config = dict(
    n_layer=8,
    d_model=96,
    n_experts=128,
    experts_per_token=4,
    d_expert=32,
    d_shared_expert=0,
    activation='swiglu',
    moe_layers=[0, 1, 2, 3, 4, 5, 6, 7],
    router_score='softmax',
    normalize_top_k=True,
    routed_scale=1.0,
    balance_loss=0.013,
    balance_bias=False,
    init_std_router=0.0132,
    lr_router=0.00404,
    n_head=3,
    n_kv_head=1,
    head_dim=32,
    vocab_size=9304,
    norm='rmsnorm',
    norm_place='pre',
    norm_eps=1e-05,
    positions='rope',
    rope_base=10000.0,
    rope_fraction=1.0,
    qk_norm=False,
    attn_scale=0.177,
    tie_embeddings=False,
    parallel_block=False,
    init='uniform',
    init_std_qkv=0.0662,
    init_std_o=0.0,
    init_std_up=0.0662,
    init_std_down=0.0,
    optimizer='soap_variant',
    lr=0.00668,
    beta1=0.95,
    beta2=0.95,
    weight_decay=0.033,
    lr_head=0.00593,
    warmup_steps=200,
    schedule='cos',
    final_lr_fraction=0.0,
    batch_tokens=32768,
    seq_len=1024,
    doc_mask=False,
    train_tokens=190900000,
    steps=5826,
    dataset='wikipedia_en',
)
Below are experts of layer 3 (counted from 0) of a mixture-of-experts language model. Rows are named router (the router's row for the expert), down (a neuron's output weights, with its number) and show model dimensions 0-95. Each number is 500 + 40 x the weight over its row's rms, rounded and kept within 0 to 999. Numbers have three digits each.
Before each expert's rows: "comes before" lists some tokens at least twice as common just after its tokens as in all text. This comes from a sample of Wikipedia text that the model never trained on. Tokens count by the router's weight.

# expert 13
comes before: " |", ")", " ·", "_{", "C", " ("
router:440557442499458463584524539564557454525552508492448472566493536503494583459543446486557493458437519482539531517491397556538519519496495543525441556497565446456531489491532486536476498479543503555418501436514501520451523511492443539548455489449462548499496515494450490491533480520534464458
down7:493523467536526514486478435535443508536482600503516561500505454493575542536482544533507488498505516527399483470507436495495580515471485500557485508576528576447409535556485489543526505470515539543523492456420495485480502486572577529507467492481496468485547431496476463541402491517496466531
down8:454464430506523517536452479532497568447533503465497431554514442495451562483481453510502546461457506527563505432515488501465477520392505522534525517481512494450468492518578472514519575468527523469431449459476464516452478440498509528496543399548512530442482512544520530602451546522497524507
down9:455475455534490546443559377518546515570447532520481471414480566528435467464537518471533497546489474515582490542522462473498486504451466497480507565516472544547519525504443515489473543505405480527479401540497472506495543486519493576466496466509500561516488515559556538508481562504508497549

# expert 100
comes before: "1", "2", "3", " |", " |\n", "0"
router:559466487531573518516425532486576475530514509522511493500467448553529524461462476444559463499428559559549464490540436524460461424472451470550518487487528498571427536525499467501539455535512540491466502511504431546502462536481458532429512565521544436520472513493449565539533469526477561465
down1:491511556477512534443479486600517520445552480506545520504430551461458499514490549479551476515502557505505537544508425463476533563519531527509483452486527516496455469513466536515518536538555516464493508482455382472540538483444573416411518576490497433480511433498522503549478531501525433513
down2:528583454526542503563525472515476467438509503489546467506458438460526491461530467404448534442546415481480481538515536459495484537520576507520497490400521396482480532486469501549473468517541550504497562555543559541474491464496484513491557535516508519515604513501490512472451466459486447472
down3:477471531513476500480512482555451527563441443479518518602559513522464464531466586495502538528459542463552575576452507567478528482580447520477473487528461524509591515492433497486476542571536500544465470495464483460514494555553589493465523459487537478497487525503456547525544484477537545476

# expert 75
comes before: " a", " the", " an", " been", " his", " also"
router:424558462440493463510479515532486590567510500541508501538463532506506443476461482556532486507554445546498471523543454513501419503569493546548491401499451473485474495436476547470521446438492487450495579588465496513516451431537467484532502439524456454505492501549467526554471491503452514471
down0:457484546469519456540520499514580558477462523573544472507494502440480437493452519446531429545420554461511443442471479481581489449519462435433507504428489517560490453434526505497499466565490499492501536543530518614497480507484508481470474467478467491480436465504536537475581506522515538479
down1:476467540536529488509568525551412593532530479486554510526531465485512486468495519523498514505513539562485541483425479506499493508487484451541490607452543485447428470457456491486479459600436449494471559496601524529495568482491480538540504425454540499513499522525447533520473467462489534448
down2:450454501452491533437472557530538432586516558459471514512568497476498552521454482538494420523484462534535565503467546477528524535482518527458429469463418515511528434498499461456456473424512440614488513481471480534485456518526519469460435487476532476508485523571529484427527469526470479504

# expert 68
comes before: "4", "5", "8", "6", "7", "3"
router:474390514453469486454559537508476550564502505534514476539487529554456456543477524436452542485577493448483547539501554536495465464471430508537542498457455461452541513514550456560492486565469527551508496461443531519510490523535481541551544427498479527433455478501533455537551525505566567470
down0:418527522460523487439497558451461543493489521489517553470585462470460486490460485506521412486509466519485436477529510452488520504532476427508497480523463440488417477426457506418471537571484471559481506515469562490578528533439471543438549443519472514542499535470495539451563477475506553466
down1:493485426458468487496473414539517519519486473499468463496526565492506479451461477503528520481514488493512485560530517462502456545541567541443472532522497510512501428453472500558493452563488607459432397488503463563502421487498458518475494490456631498576489432532474525487492493473495487473
down2:471420475442531477473501469464500575468502435489536518557413527543522495455511520507490493504471551507448479494507528571484530442487496499448446491530509478417510509502534434541501390517469508498546536458471536496513489538545442506499415433582507515458458416513538449552445483475469510476

# expert 86
comes before: ",", "0", "–", " |", "th", ")"
router:481489548480496460489586529553517512491491545525555511574550512486496515545495472531415565487520500503517488465491512526554525494496430493477579527470439475516553502561556587536496511521472478542548481457522561538455513448458514541525508446570514590507570440515525439432483482448538529462
down7:506451422463466477566438508478513552520548483522422491560445513481519489484528547523498511513488471532536429579489525533523502442448488558518530484475480503430477511512486523596548416491470476462488543437469516570522448481518544556471531524505619540461453512552502558495510546510495501526
down8:475470435535468439509581525476485580519478555473462451486509534479451451553498502481555482530537478423482511484469543521543498492486560476480484478533466447501510466478465454423493514461544494528434518479517524504506552510566481602457463459493479637490467435466544511531441509480509467455
down9:479533571514496461543494463554463496435484547430518499426443467481460513511575511509505495425482483553432430509557468525493450525432477439513523496435467557530456491500452546520534574420532520501489552517493542435502558530448473544508484483534406493511463480558460498501480451465505480517

# expert 40
comes before: "9", "8", "′", "7", "4", "6"
router:446522448521433468558549561552466440535560498440494464522467526507474564451470445530555559444505478513510541556479450569547495523438532499495451557517530481440540504465564489530470496466455523561445510438521499521437528536500463525567504453443442532508471505516440452513526514489516519439
down0:599493452488537509536471520447496468444551436541499459513546510550464541481559520522500506469482509507478550485566509511362492498499528523542511450483482530583552486523581461465552527495457477510542507490514486524474504483515574488467528447447592513551481527503538461506478525573520568550
down1:464448494542424529533517471586558533552511470480471459496477459587487522490551453486467538539479483502470606493470529513477523454562486493511447504505481446505553421524512546416511541475478527460490443506497495511541533406468472466513513504509534479540510403545547493472541424450470473484
down2:426487575516521533528498487525501505554475443544526509548497493471529492503514532470538473544548518582506457448487515517542523512500560502564446436552463549494506494479417532452441486488465498498462477550435598519454500446428458466471489577556522495408520478512501459457550508496480424468

# expert 51
comes before: " ", " and", " +", " −", " —", " but"
router:440518446529433456554543568562467437528562504448493469521469521507485559450478445528560556443509474513506540554474463571545497521443536504489452557515535479444531498473554492532462499456461521567444510433524500519444531546493460526566498451439441529509459508509445460520531522482518520441
down1:573513488487563482517530514505410537459539428523519515494491433528437489530503499530517504514548411435454468563515510502472498476485512531499504553376439500519510530472483482495436529469494468403496453523503480464514512534522599449517435498467482465464522531503539542479517498494410540555
down2:474557491550564546497551579477523457506539481443451513481483547521443523541544456515487479490454505434577506538510436477530522556469458578432505545443541483476452552465493454540495533510463500552452464553481500558485579516490552576460537463504483531491498504555453530427543497544538494485
down3:463487513531547520517460500498476490477486562544528579532548528461468524502542518519450484500542482531466396422478493528532487489517488490480598472572503508530437591451460543516473474492497463453563524499442536554557498564536582513509529522578511506503522475541531487529467526572479556432

# expert 30
comes before: ".", "5", "3", "4", " |\n", " Votes"
router:441521448522431461551545558564480434535564510448506465520472520503478560455478441530562553432500475513510537553476454574540499524433532503493452556517536474450523500467548486533460491459462518558443508434520496522440532544492457521563503454443441527513454515502442460513533524483524521439
down1:541424555532576494478530482558479477558500522445502571500560460489467419473589514463494452465529531487522495511546430530508529556495555560500474515548468474435498484507424448485443495519515535543530496488509519567455516469449535533516464540456470543596530473493504517500520531435556511443
down2:417454540520509545511538509517515520507469592601519509457459486525500509523512493503519583473525473449481531485461606514496528564501485510566525499493472511436525489544436506493471515469585445517518459469503409487520469478531491521511546497437462459540487495485488439506406458573508467435
down3:392582524498424526498507496511423531467558422502502501529476499564470552454510482535515500514490558505485450513556451573532478533505491469593491554464487501474477574501530501457528515487470528439500553493457521544518532464520530509466505447450452461532558470450453495576560459485528559498

# expert 12
comes before: ",", " of", " in", " was", ".", " is"
router:430522459544466403540558552524577492511503495487462539491468454517460514442515477516530511500532482486481474516456428506525552436435562463527485520563516431516541540529554461533499443463428505544507477440555471554467443431458508546485461495421509508517484491510491443501494522424545450500
down0:401462463493474482549537531493408417539515553517502488484503539557477531442509454473475497475505502457492466538570456503471480505483514555521424540502422502491519523496434465490494454549455503487502511447522425562412483543484583482535414518511557545470473476536491554555507504488526539472
down1:550475475478485499543486566503538501484577491523441481578398546498479490457491503481544537462507500471475443432484489482539470441553583476561515487573482492488416493505475577485500465487474487574489459519491503502418482469488518524531473476502518504563490462488547503523422480447553472392
down2:562519543508531521474495519470400522470519461428472501554427454433482508470536486563449524543536463491488475519490536481544473422457433534484448501456503515581541494578533493537434412559473521458508523516491492514535532517507472474535536482488477540501445471498464552402552545468517474535

# expert 103
comes before: "9", "0", "8", "5", "7", "4"
router:593476524543519477455521532432458494555499543545523479547526530540570555562458461527486531479443533512484452421522492489467477504463526440452479431576531463469560548474540461486480423534555468505484437504554486466480473529477484444531520450529504505461482451549536490512541424438547522508
down0:548537495531470487496556521519553505538527503510541433472503518506536519499491446542513566466433469499465552517468527463504554508495509462445530457479463471515498524445483471545533528462549457594483527493485498461444515520461553431610545446478489456544511520561493503521567456498606521399
down1:503538469550467498524520496515452457553447509508583504526565466545508574480453485472530477544478419413485524523472506435501490535484409421550450478501463470459466467488482495534509470439464470487577473469496589396510466570488504544464480464505461454470539517486543502487490510544491519554
down2:508485522545493468536421438441529468529488492552500514561510518504448545523549427457509472484482537537497534465511518419517488502544496591474429468475537430435563527483460420525493407490464483489497504450480483539459417422524511440563490481493485562497511485520483527448482431488478466490

# expert 16
comes before: "9", "8", " to", ".", "7", "6"
router:436517446525439467554545565568471440534557505447502469522465522505476561448475441524557554438508473518506535551478455563549500519438527505493450558521536473443531495472557486538461498461464521566445506430522496519441530539492457524560499447449439529505453506504442465516532526484525521438
down1:486448408468511480534522490559529477504500528476547500562497466599491490537572516473460545484578529588495493456486560465529483480515518514444496512549500565511486518538531600508499480463508490454503459492578578473474502532450499547539542439582573516462536533483567519474502501529458484473
down2:466467439415455511572556539516526469565525540484554441506443556467447546470539498515506509454569503518471514562514494513485511498499535488469452545469470505484456454490462516500480523522505527518494529485504488474483473541470427547608548524506526554553496421490446462393503428540562529516
down3:459494508557486454448506502520403583510447442535479459422456499501552518477455499476504452454467535439518458474507485548475496453528557480525498496588523502563508429462480470494487596483541468487540567532494482557473491493550460502521495510436533386420482461492451514508498506502488478513

# expert 108
comes before: " |", "–", ".", " |\n", ";", "0"
router:451533488524463446499552545517472458554543533429476505572530491521543593453463437556562540432519466498517497525510445530568457458434508489514434505545544435498467473503483493529457493487515508551468544463521500531452553554453443475556512454443418530541477494535460487503547515507558468489
down0:457533485494575490463479518584605554503540488510528495519533521529503567483526460492466530525501476474483517488552540498591490475495536460505529492519473417484476518563472473588555486601468497539509518531557529447488573487464593468489436465505522514504494498557443548466462546518523530452
down1:429524532512566489510426469499485499451425525489475470452479449515484452456527455541515504467529543500575475477500542535509555528508550473570412479457559501455510490534463478512573529453553514447428508605508517488518486601530528443491520475438484477493407478508501458532489485498475499518
down2:498513539536498539492499524502440505547548527555499520484476437500511557495484594511488480600507441440608515464465542529515528486494505483480548554454511515465452482533450506482435509480546536462465523507506514506538526596497426405504568433487464487476587509557455485506523477468474488542

# expert 93
comes before: "ated", "ate", "ation", "ations", "ating", "ator"
router:492499490491442497536556547512471435511579446446524463441464501535496600457443431512531514447496522529510497541486461546537461507462534508479472550569491441466530454497524550545422523495505550547479471426523455477488527533540501481564487479410453562452458485521441506518507526523519574474
down0:519497484509524586522502488531448518518500547470494485481495464483550502470513532465511543481567496523393553440568488498555516520499501519506565510440497492542542406580464529481511543548467571471533547441429507485496536531455505452465469431521371483475496505564538487536481510474535513535
down1:527541521436507436490538507493524519589494537452498500525468515537468470557491481471474545505476540549482445509526550518535461454534504572562506496474451569460431418459433559467591503453459454472469514511443537436560462499489499527478487519521528529502575491568527531448461512480525459565
down2:435518543512504454552505492397534501528600524404507566574531485500533520507541534460460502462511469526521507522461429525479525483502507547500527509526439503511409488475500435537452448551535490557526454458477518545524553509567546495487537534464487470499576496474520468490488441546556524439

# expert 43
comes before: " ", "0", " States", " Kingdom", "–", "jan"
router:443524449518430462542556570563467445538553509446503493521467530518480568459474441524568557445497481538511543563479459557553501529426537516493451555521535486443531495494540490526453477462461533572452510427526499526449529544499474525559484452448450521515456517514445454526529516500521511447
down1:477562502500473504531557463510456532507505550473564489572560536454554548534571530564492507484545572565497466525499450466534551492478443504482559510550505549446597492541501509532513595486522515438502470498527426486478528521440528513505512493506489533473499582494457412477534474495454448538
down2:495415478491502531474481445458506499472438523467441510567454443432521453594471508483460558598503477442462527470409447459485551526519477496549484514526428516460506474451466472558544513551536510500525490466526500517570465450517547509458509503552497455484526519426460483473505449502486500571
down3:421533501536537513472454529475455442531540496427474519563482453445500498422510464518555443540490542465493450511544447523473490506502569428501522510424464528513512522468470474515508502507502463493482499529527512448472454504489492529449510499448444531492388456466552470527547542525517527359

# expert 105
comes before: " the", " be", " he", " a", " have", " it"
router:466508539468452528558512485474439522474525536453479419470441520560431496495475519504545492514448442477501500547574426530507490499558456484500475508472425479473457509455538570520504497490424449467483443479472562506528432462575456465514458495568486485536438554527463453488450529419495507529
down1:513519547461482501560543568478531498525534504481429519586613484467481512517442499461470512585455515483548542506473444497557571513459502535582491491549511436550517568519558530583525543524490441519514444522518485513512488499458564513492446522509553528522461512534526523492462438535514467447
down2:536517495401502485473496506484575450441517474492481481470467440467445555518507480496505452485416508521493434506522487476500477550470470485501463478550592475499500510520531531454546534424540554461485499497535604452580517568433506467471561556457458478465549526465549505555525521454511545476
down3:536590451497481547408504533427531486545487505460467481459562495517439500554529576411504520529409500505496507500515575515499534465502505529476532506477574538505496475517566465520455472514449446531621481462502556520456456486466514535577524491447486547523487530531510516533506472479474463482

# expert 67
comes before: " and", " the", " which", " but", " he", " a"
router:538565462464476434550458530536473491521518479463549533513544523415433458564460456492525543497486452472569515563461564526473469508584448520530443443584543488459461458481559498500494436441501544478439497472475540507519458461554534481499445465499557515510529447481476514528517499536544502446
down0:462563499500456484515504500491452523505470531493442467483523475509430535530501506497462510543503494504412546527593462483464434589463476518443487497568498523515520503503466495478454522462577523485421528455448487519488489459483512411542532488441500395517469560473486488476507554559426582465
down1:499461561489491563427540545507514508452342514487458528485530467513535533504425519460496485528476514500528484520500506498496569473476451497508525464515549562498480483527535478494529481565464476467554462469568471506578485474454528453473522518472476402493448515432477537456533444430566511505
down2:553486571470496479498475507592478460425500479474577538494468474517460561540495475459495498475526438482487451511440514492510450497479505508464480565444505545537495463471584481531520466424437518428524548503446546522499526507476551457556431442580497421507544524416486497525504498463505452490

# expert 78
comes before: "1", "2", "3", "4", "5", "6"
router:577574532547513456521495513518505493542517432586547502476444491499535487584483522532490520480515527490503463409520605510483453534501533489506452471471526488515561537440542543449550558546488553526527522462490560517485483495457472536548453479529560532509471525513608532520528449545463447497
down0:528554521423480494503436486450483520481491448523524490551446493510521554402529435489441486537494492478481430503472522506511537463506490468448449525494546530470464591473538462497477458484468531502508561580502533429479464472569483476610533470477541466529518444575539479443504505498479439546
down1:481419454493499433497494539505506499561474486509499535506498514504486523451474435522511486523478525502576501481494448581505524454498516536469445518522518536451487555486516517503517430494528456540437389449569524542522443518529485543510480444451589587476439516466540481545451582535537537453
down2:531540493535451505477478504496547504535508454525482558521495522573503499459529503583508538587535524491511563486451401479535496522445424433540511493507502539490514504518491579549514579520459502496489482561410444429475500518524549466465434537506519489444494423522461441509494556486557547500

# expert 69
comes before: " the", " not", " be", " a", " been", " to"
router:466531502468494494535553502495431453501519433465489511510428540550448544487487427496492470495510456492405482530485464531510514511561509496540446495423472519448425482430467581445488467515496488501522463561487512433568557526541481500483439465511477446510484552528468500483464557421433576503
down1:517451517441509505526513548567457505559639474461495480490475533463480478531513437560562509502563520494564483512534505519546478546488521496490539414448505422493421492459476563501471519492502524493489537502553449459489519458537497494502511456510569473477465561504454574482515564494493588461
down2:508517493521534533453502499552482421468416534428497443517444528521605510485468523521435467466473465405500508451553478497596545515530497508482461489487587535560527459505485440503502529544481566573523481551525508544538555499433523566521474514552448486475497523521512524486528492526483512552
down3:466459503499446530483498575563470581567630488545485557502540417519455465517528508479467539511510479512443523455468466524513510493490516440543546481477551540525517534437516490588477469503530518459499541443530463488494485520548515510508492481538433451452472546452459550479519518555423561506

# expert 66
comes before: " ", "  ", " –", "   ", "ision", "==\n\n"
router:471444475461440459565534577521464429495562546477533494436476524430458564437456479488553491460488502486530513507553486561525484527442525509457489505516516481433508514441482496541463480492513544526502529450469476518454575455488490441543436502495452533466448491571489476545561563551574496447
down1:507470522452515502490527382469531480499510471500484541438461501535542547544472442536526502570483475509520480492561516559507516540499449512549592569457518526482558437512535574525546520545490456530483523483465449485604481539514560458538475496511552544491521521435534534455494576540463485546
down2:507537504488525489497510559511479537498504529494543522476475411465518480478544448452471452660515500518601494510495506501528512521493539576487503430509553423578438500474509499519549506452483490482483584523583526451437506514536519526491476471459518505489531526540495399467499480483534502474
down3:533565486539502517561531445520464511488495506461501560533457527512517465511485511503413453515455475535541501464531497486531496515440484471559566490431535458545393478506506459512397495514563542550546478536537473486513432455524498596467489453523592537499509436534494497531537486449517557520

# expert 24
comes before: " ", "0", "9", "5", "3", "4"
router:436521454526431463550546558564468435535561494446507475522471527500476559448477438529559554438510471520509534550479457567546496524432527506488454558521536471448527495474558485531461492466466522560453513436526491515440532545494457526563503447439441528505458512506443465519527526480522518438
down1:520494516518433513581464526513481498534587475521508549491439425463574568541458470491452529463467534471504527524524496521508478514529479540489440514522577502482537494531585462566479557542537489427499484492524508451491518601437428476513467496440530510430564489504521473493510514525468537577
down2:474456385452517535482477498528527552455622515472549489542456473511470471504531516498489494511513535485510501457524497546564436479540482489460563443582462453492471498468476509535517515491473441581458424531429568514566550504488486543471506473543514429528471484477484518452481460446466493545
down3:486523523540478467452443521581470568463481516544530539464463452456477406511451527495516525530496496569525529488424473511447525533502453466474509541425446508537483489536538524486483507537534539569480494484476510554567520485501442468546480504419457448421433488496591524531507564460478548477

# expert 85
comes before: "0", "}", ".", "5", "4", "7"
router:472525471544414480590557567575480427507549525489503469558483541520490548509493437540571575430490487474513529516476440562533487533454539536503413566500543483489512486514562475510473478467498475564467497433513524489441505538493488508564540428475468489515525504512436483478493514441536530464
down0:543532496503487457542516506467467488500502522515519464519527484515477559537482522461453534415470485543551522571485455544492581496472516557491469508579471505519519544471577522544506477491545536533488472511600392544484519518484512390469547511482511537505473519446494574474474505545567451588
down1:431513475489545489567537582494479477515494495468511552459535527417546498509547549501487451487476522529438515496519536516499482480532503480475449537505525547534507397515502426440513530540513519561565487507435459491484498557476543560601422478472523563486498495472447412556505515535485535551
down2:511576548461456457528544515491456544510508530541523447591549512466547534547463528384509496468525499490453495517489502462491470485486498473477470464497444486468526526442550560538462507536469487570510459450515542472486499545445501513478560452497466468454604456575510483511563438479580468504

# expert 91
comes before: " ", " —", " +", " −", " L", " T"
router:489535467464468477525453541462448479531542537446560495448473531524547480522473542536553572532514528496546535448503546494545473581563469532572487555469552502563501450526546537583533530464522528554458433501493490533476534550508535550483510541484493461563493443545513556547548460507550438461
down1:503519450573455467536505537526528507495562490486554435478429483437508481544524506487496456510524505504490494448510525495547430572459457467512517450429518529502413524524471515575466497498583528488524647493427494437457508498449506504464530573486451479513508449500449457529483480479486494535
down2:464469503488563520527590493455483526534380473458473514533496490499553524523544533446500560466490439501590423521496491518529504510486510476478500552488493534535372552471553503518520500526503495495525492488580508495586405541500474494529497507535484428492506533508506537427521556467554501514
down3:422502528572572533570522482563529494505503491457465427446492477586471507535532516546588415480538496480482537485535505520444464499498507466510461500487479502559425454503476505499527533456535486563490564479442456548398573478491428513472558550530470514513477526532473538485488511468471519520

# expert 99
comes before: " of", ",", ".", " in", " was", " to"
router:501527532465558490511528408500526512458522537515476492525542523458564536499499536585471563510567443526495421527436491389487533422496521426528538458503439498472501550569461481521440482504416506493512467484534473578468555444466516478523448483464507511512494519514470510481474518502428446486
down1:527457485530463442514430533519434430535502582485474472537508463540544497407465477496536561429564438554524457513506487523471515551542472511540597457563540541511521465543501523526496524531585592477531539504437478502490486444480541562526489496495529530432516523490522525494474502449524518487
down2:446509540439498545508453536511526502518472493492472521531458549514466491482438481544499454551559501504494516489510537500560473531531519585563430468450447460525440554473430448517576462448520521502394477469500495471480507542544431508424505524471565557526490496538470524460459541528527481409
down3:592524485571461485522518529471544493483441576466462505501521450552505497535501507502429446475531563554557488479449503503463564529462497457479559471560523554513523493537561442429490580552479456480474561493504520542525472499465511478448496591455513423507511473489507472507526473475501535598

# expert 10
comes before: " to", " the", " by", " in", " that", " a"
router:499485477391467599559494525543508546498515531520472572521456460463444518511485465525538534493511447553453476520472532526551444497516543460534549509514429491441489525452439536585479538487453482528473492474500469540614517476559514514531495544568474497501419531545516494471457542467527484521
down1:496511513516503489466532454499536448505515497547478488565498564562546473472442501528514515441478435452556529444461438559485451386575580517482485486588430493440489534464562505427502536498489515543421440490512464499469517500520526510506478455546529558454504532441536510482482505450522500492
down2:580516580501451454579490513482521494469450558566546438516579505492527488509485435438492511476514503463531480509479463499543569464475523496507511518532513466466503483564493421553510491535505556528483457563556489500479531471451546503545550506544571508507445489425486548470546464538569468587
down3:479526451493545513525466508550613456520411518602509516504529506469495529487496467506487490584467561500458544465488458553507466432491512556523456495497478401519542504452420482489520558482447523547494487502511499567439461527510507411488478506483477559541511440499474498501524430562491485530

# expert 127
comes before: ",", " (", "\n", "\"", " and", "'s"
router:450498465513464442506484513508567449511513508501466559600437560522462531455510455503525596478454472474569545565418452498566545535476496539494490547524519503424506521532557529547533480472483490517473461425472478553479536500441471491531430579492479463515480500462510460465465538461515465456
down1:494508461491474459495509487447606472493481487484584580493541448547469523408492465454461550588527386520524468501541512550481510446467532527519486585529486495468452486483525509488560454549521495498486442453478603523500533525506517466501485505550528532540519473474505525456470551474483523441
down2:518511496485528438459578602537430495534487449470543525478468496465479415474525534554498437527475445423450480514490498488606373488524470555484455489477443530603498548543533519565473498525474471522512564497484491518494471513506530493479505428471478480468524490539467492525500473493508506521
down3:523528442496463588516558522493519461504505544523452457521526555480485480535498520485490501479502536504534502476560491449424505474522586534548520474566480469483487536482463513444497454480553544500449443477532482483477535473443445560455465493423474541470613494448419451514558494443463429472

# expert 97
comes before: " |", "%", "0", ".", " |\n", "7"
router:471476520438491457540480533434547464526487541505556525532549465494476530549545462450494525480456455524453495465571489526458439461484447504520558568460492462557467524510471568402449528537488451520454421528518471579496522513483462489502543460508547533469530446508455454425511450443516544462
down0:470494446488495525449541451485470577557490478432537541588469502514409522536490526531471488457504484549518593545525554525502481508462538502408455544470507454422487536481494486522524504532442499411465500470503504525586472511533541500535577550458529491455465521537556457560541493486482513501
down1:451437499478456483493594454449456524495597417459527512524441485462531561504470490545551512536502427501534493492494446488497532488447529544495499487540477473533552463486530494542511489455497490478472432409521555537523491445481494494513389537497509551520446485456459523466465572527518447556
down2:584538571473476538533565570528529459555465527504532497474435481485499450510547544530511502570539494499541514513518475493508419496566564451509530524475498479543542457455482500585479455529459435537494460567456527445425560582517558486461455554477434502514490476485495463545518481475511481499

# expert 72
comes before: " the", " ", " a", " his", " this", " an"
router:457541436492457547490499524539471523532534559511509561581527509541474463439491450477530483562576511472528532547489454524479552553519541547529537493458500495476450483429527528459501568435458470487492483546489532467588526443557464522536435469594454467491529552526483520537567523533457523510
down0:442532463461491507509515542532473512510561515466447537518441408483486527554563434527524537557521527472431492523478545493481501492411477488521517558463492500471480487556559451512463569468422447522501450540481514553492489412475459512561515491542407493525552507488448485464496472530481590481
down1:537538508487474533474409491443476453485471591471486434500562441524553452519497562481526490527485520562512573511498533508514507523529407509509493457402430498587527544549477492509511531577463517520482467521483495462539508566537462544489498525470485492512499563470454525434499529522552553564
down2:506537526585507449420589496559496506460476466528520493531580493515511517478423401490476503544473467459488494510560498489501521508499530467508519552499467448533478510545473445508490453509524517458479560544453503444448501491412538409478509461444514568459542506524521497467495478539490512384

# expert 71
comes before: " ", " |", " |\n", " —", " ·", " %"
router:470477457516464506565475560566510455531562538444495483537476424551495559426483483554562546484466446507517508516528424543536504528444462456532447581526539502437468517530492458545476510453500523526437500490535418539466556526527498497516505499440424519528423514543517502542517540523540535465
down1:476477459476502468492582494488460546535489484526536462485560536416524539505520554546472526488494471513466468551515507466480497520535491448540567453456502504484451513506484530404495504495453533515423551554455424443473442533529568509510527582501517394520440464528515429483550546506451469529
down2:459518463486489527433532446460557493519503518479451500400429508483449477491574545482486484448476487457531451511540491564504478546494476463594420507505534533506483447554501545527480508567452443540441559474527499551539574495552506508478476469424461441463531469557490507571504468492497466498
down3:499408518536498546533542447565489471563470374459473438451476484517516472530495489523464516456554523445492522442465475528521517502493604506475506552515517494538502462443500471470512484529457471500531568537473465477473462538529544495435502587479441573512504525441499494477456496592499496467

# expert 110
comes before: " |", " (", " |\n", " and", " is", " was"
router:509499439534444426523489548547487470540544445546527510532508534427459539528518493454568543475545508429499534531508484561471464487494521494447430566545454499478463506491505527556466484444552490561472508459546462557469542551487458532453454450463463527495489457550485483568537575534536452430
down1:448573494532431510474516511487470480402476373497525458525474519491493474457498552482493501490480457449485394549546507477538471498486491515498455519382571532536541521533536532503534508436529506438498479475489474448486436515503480466562473498538432438478521510473480524475588500514512474487
down2:533541523578511562485473529503499542482407530490511508440565524519505503493495446492467498499528552539492494520498489566408546449526521450514528422506505519480485463566479439451557544563463528540481512483471539522465575603426546495553565507433569472506468463491495504521544481523541500475
down3:539469504501441442520546444443460523573520514485530479509513426438483534547505508550499519505487483394408504537487512451488490445547558526555462482503424548487451561556530451476448495434532549487474535493515464523493453561515467484500527569461499573455536493460498548484507468544490530440

# expert 114
comes before: " |", "–", ")", ")\n", ",", "0"
router:498463472493484491520509544473558471553516484490447467516518533456511565519541472431558551475517502413449535513545457509486425421472444553527566545475503506532507433486508540488435514548539458529453525489452561507472470560479449580511553448450545556450491449510562482482490538469526522445
down7:515522486459497518509555467471514518558536521535495493559457503445498525521495552554574488554491524469433525527605469494629480475472541546457523500500451458473482504470479514514511439558482465509489564455407451490565510547514516500521464544487525524534452503559521448518475579540521437453
down8:455469414469531462525503493536527462427481508435553524462455593464432543464574454451542478457423535491473532478540513435496511480512490540429558473517520532544495504470447466502512532508541534497548433491524469496600495491506489592486480562472501478479419530527468486522514502469494449484
down9:528512432484443536541457504451524460545459473508518500581533494529495538461483519513438439544557477537432527588481573469484542515523419500459484581513461465466551514491495558483495468529439513474565553457495516506570443546465499483548577466467529477491480443534473542497562484474483528550

# expert 3
comes before: " ", " −", " +", " —", " .", " hold"
router:437520438522436459549540558562460441527561496454494474522465529507480558444474450523552550438512470516510539558476464566542499532438539509480450553515538470434523503480562503533459500474456517559443519436512505521443529540486474530573519450431453531512451503517434465521526523484523519446
down0:461484547495493514523506451560569481502573484474492460484496496477534566451511513482438463516456407520529490465502521474423487444475423484531513423506445476565525507532474484487438545472437540527529513500501452486535497473500591460506432552524465440473551484570517497540534506382501512479
down1:536511481468527524489540506510517587467490461557546555573404565496445566539482589473563420543473466484472467482458487495463500549472449530484478512444465436521499459417528509454412476512505479537486467459493479491526519456571459539452463549482444526531536513476493482518491486454551490503
down2:505511495541520487549639554551463456454462453474554463556454461538553472506488439500499513528531551456523523501453456516482497506488532533499464556485494425470463510551530509476441561562554522489502464483617509512414575509470506457551506477539534511522498539493517506498463513473500545559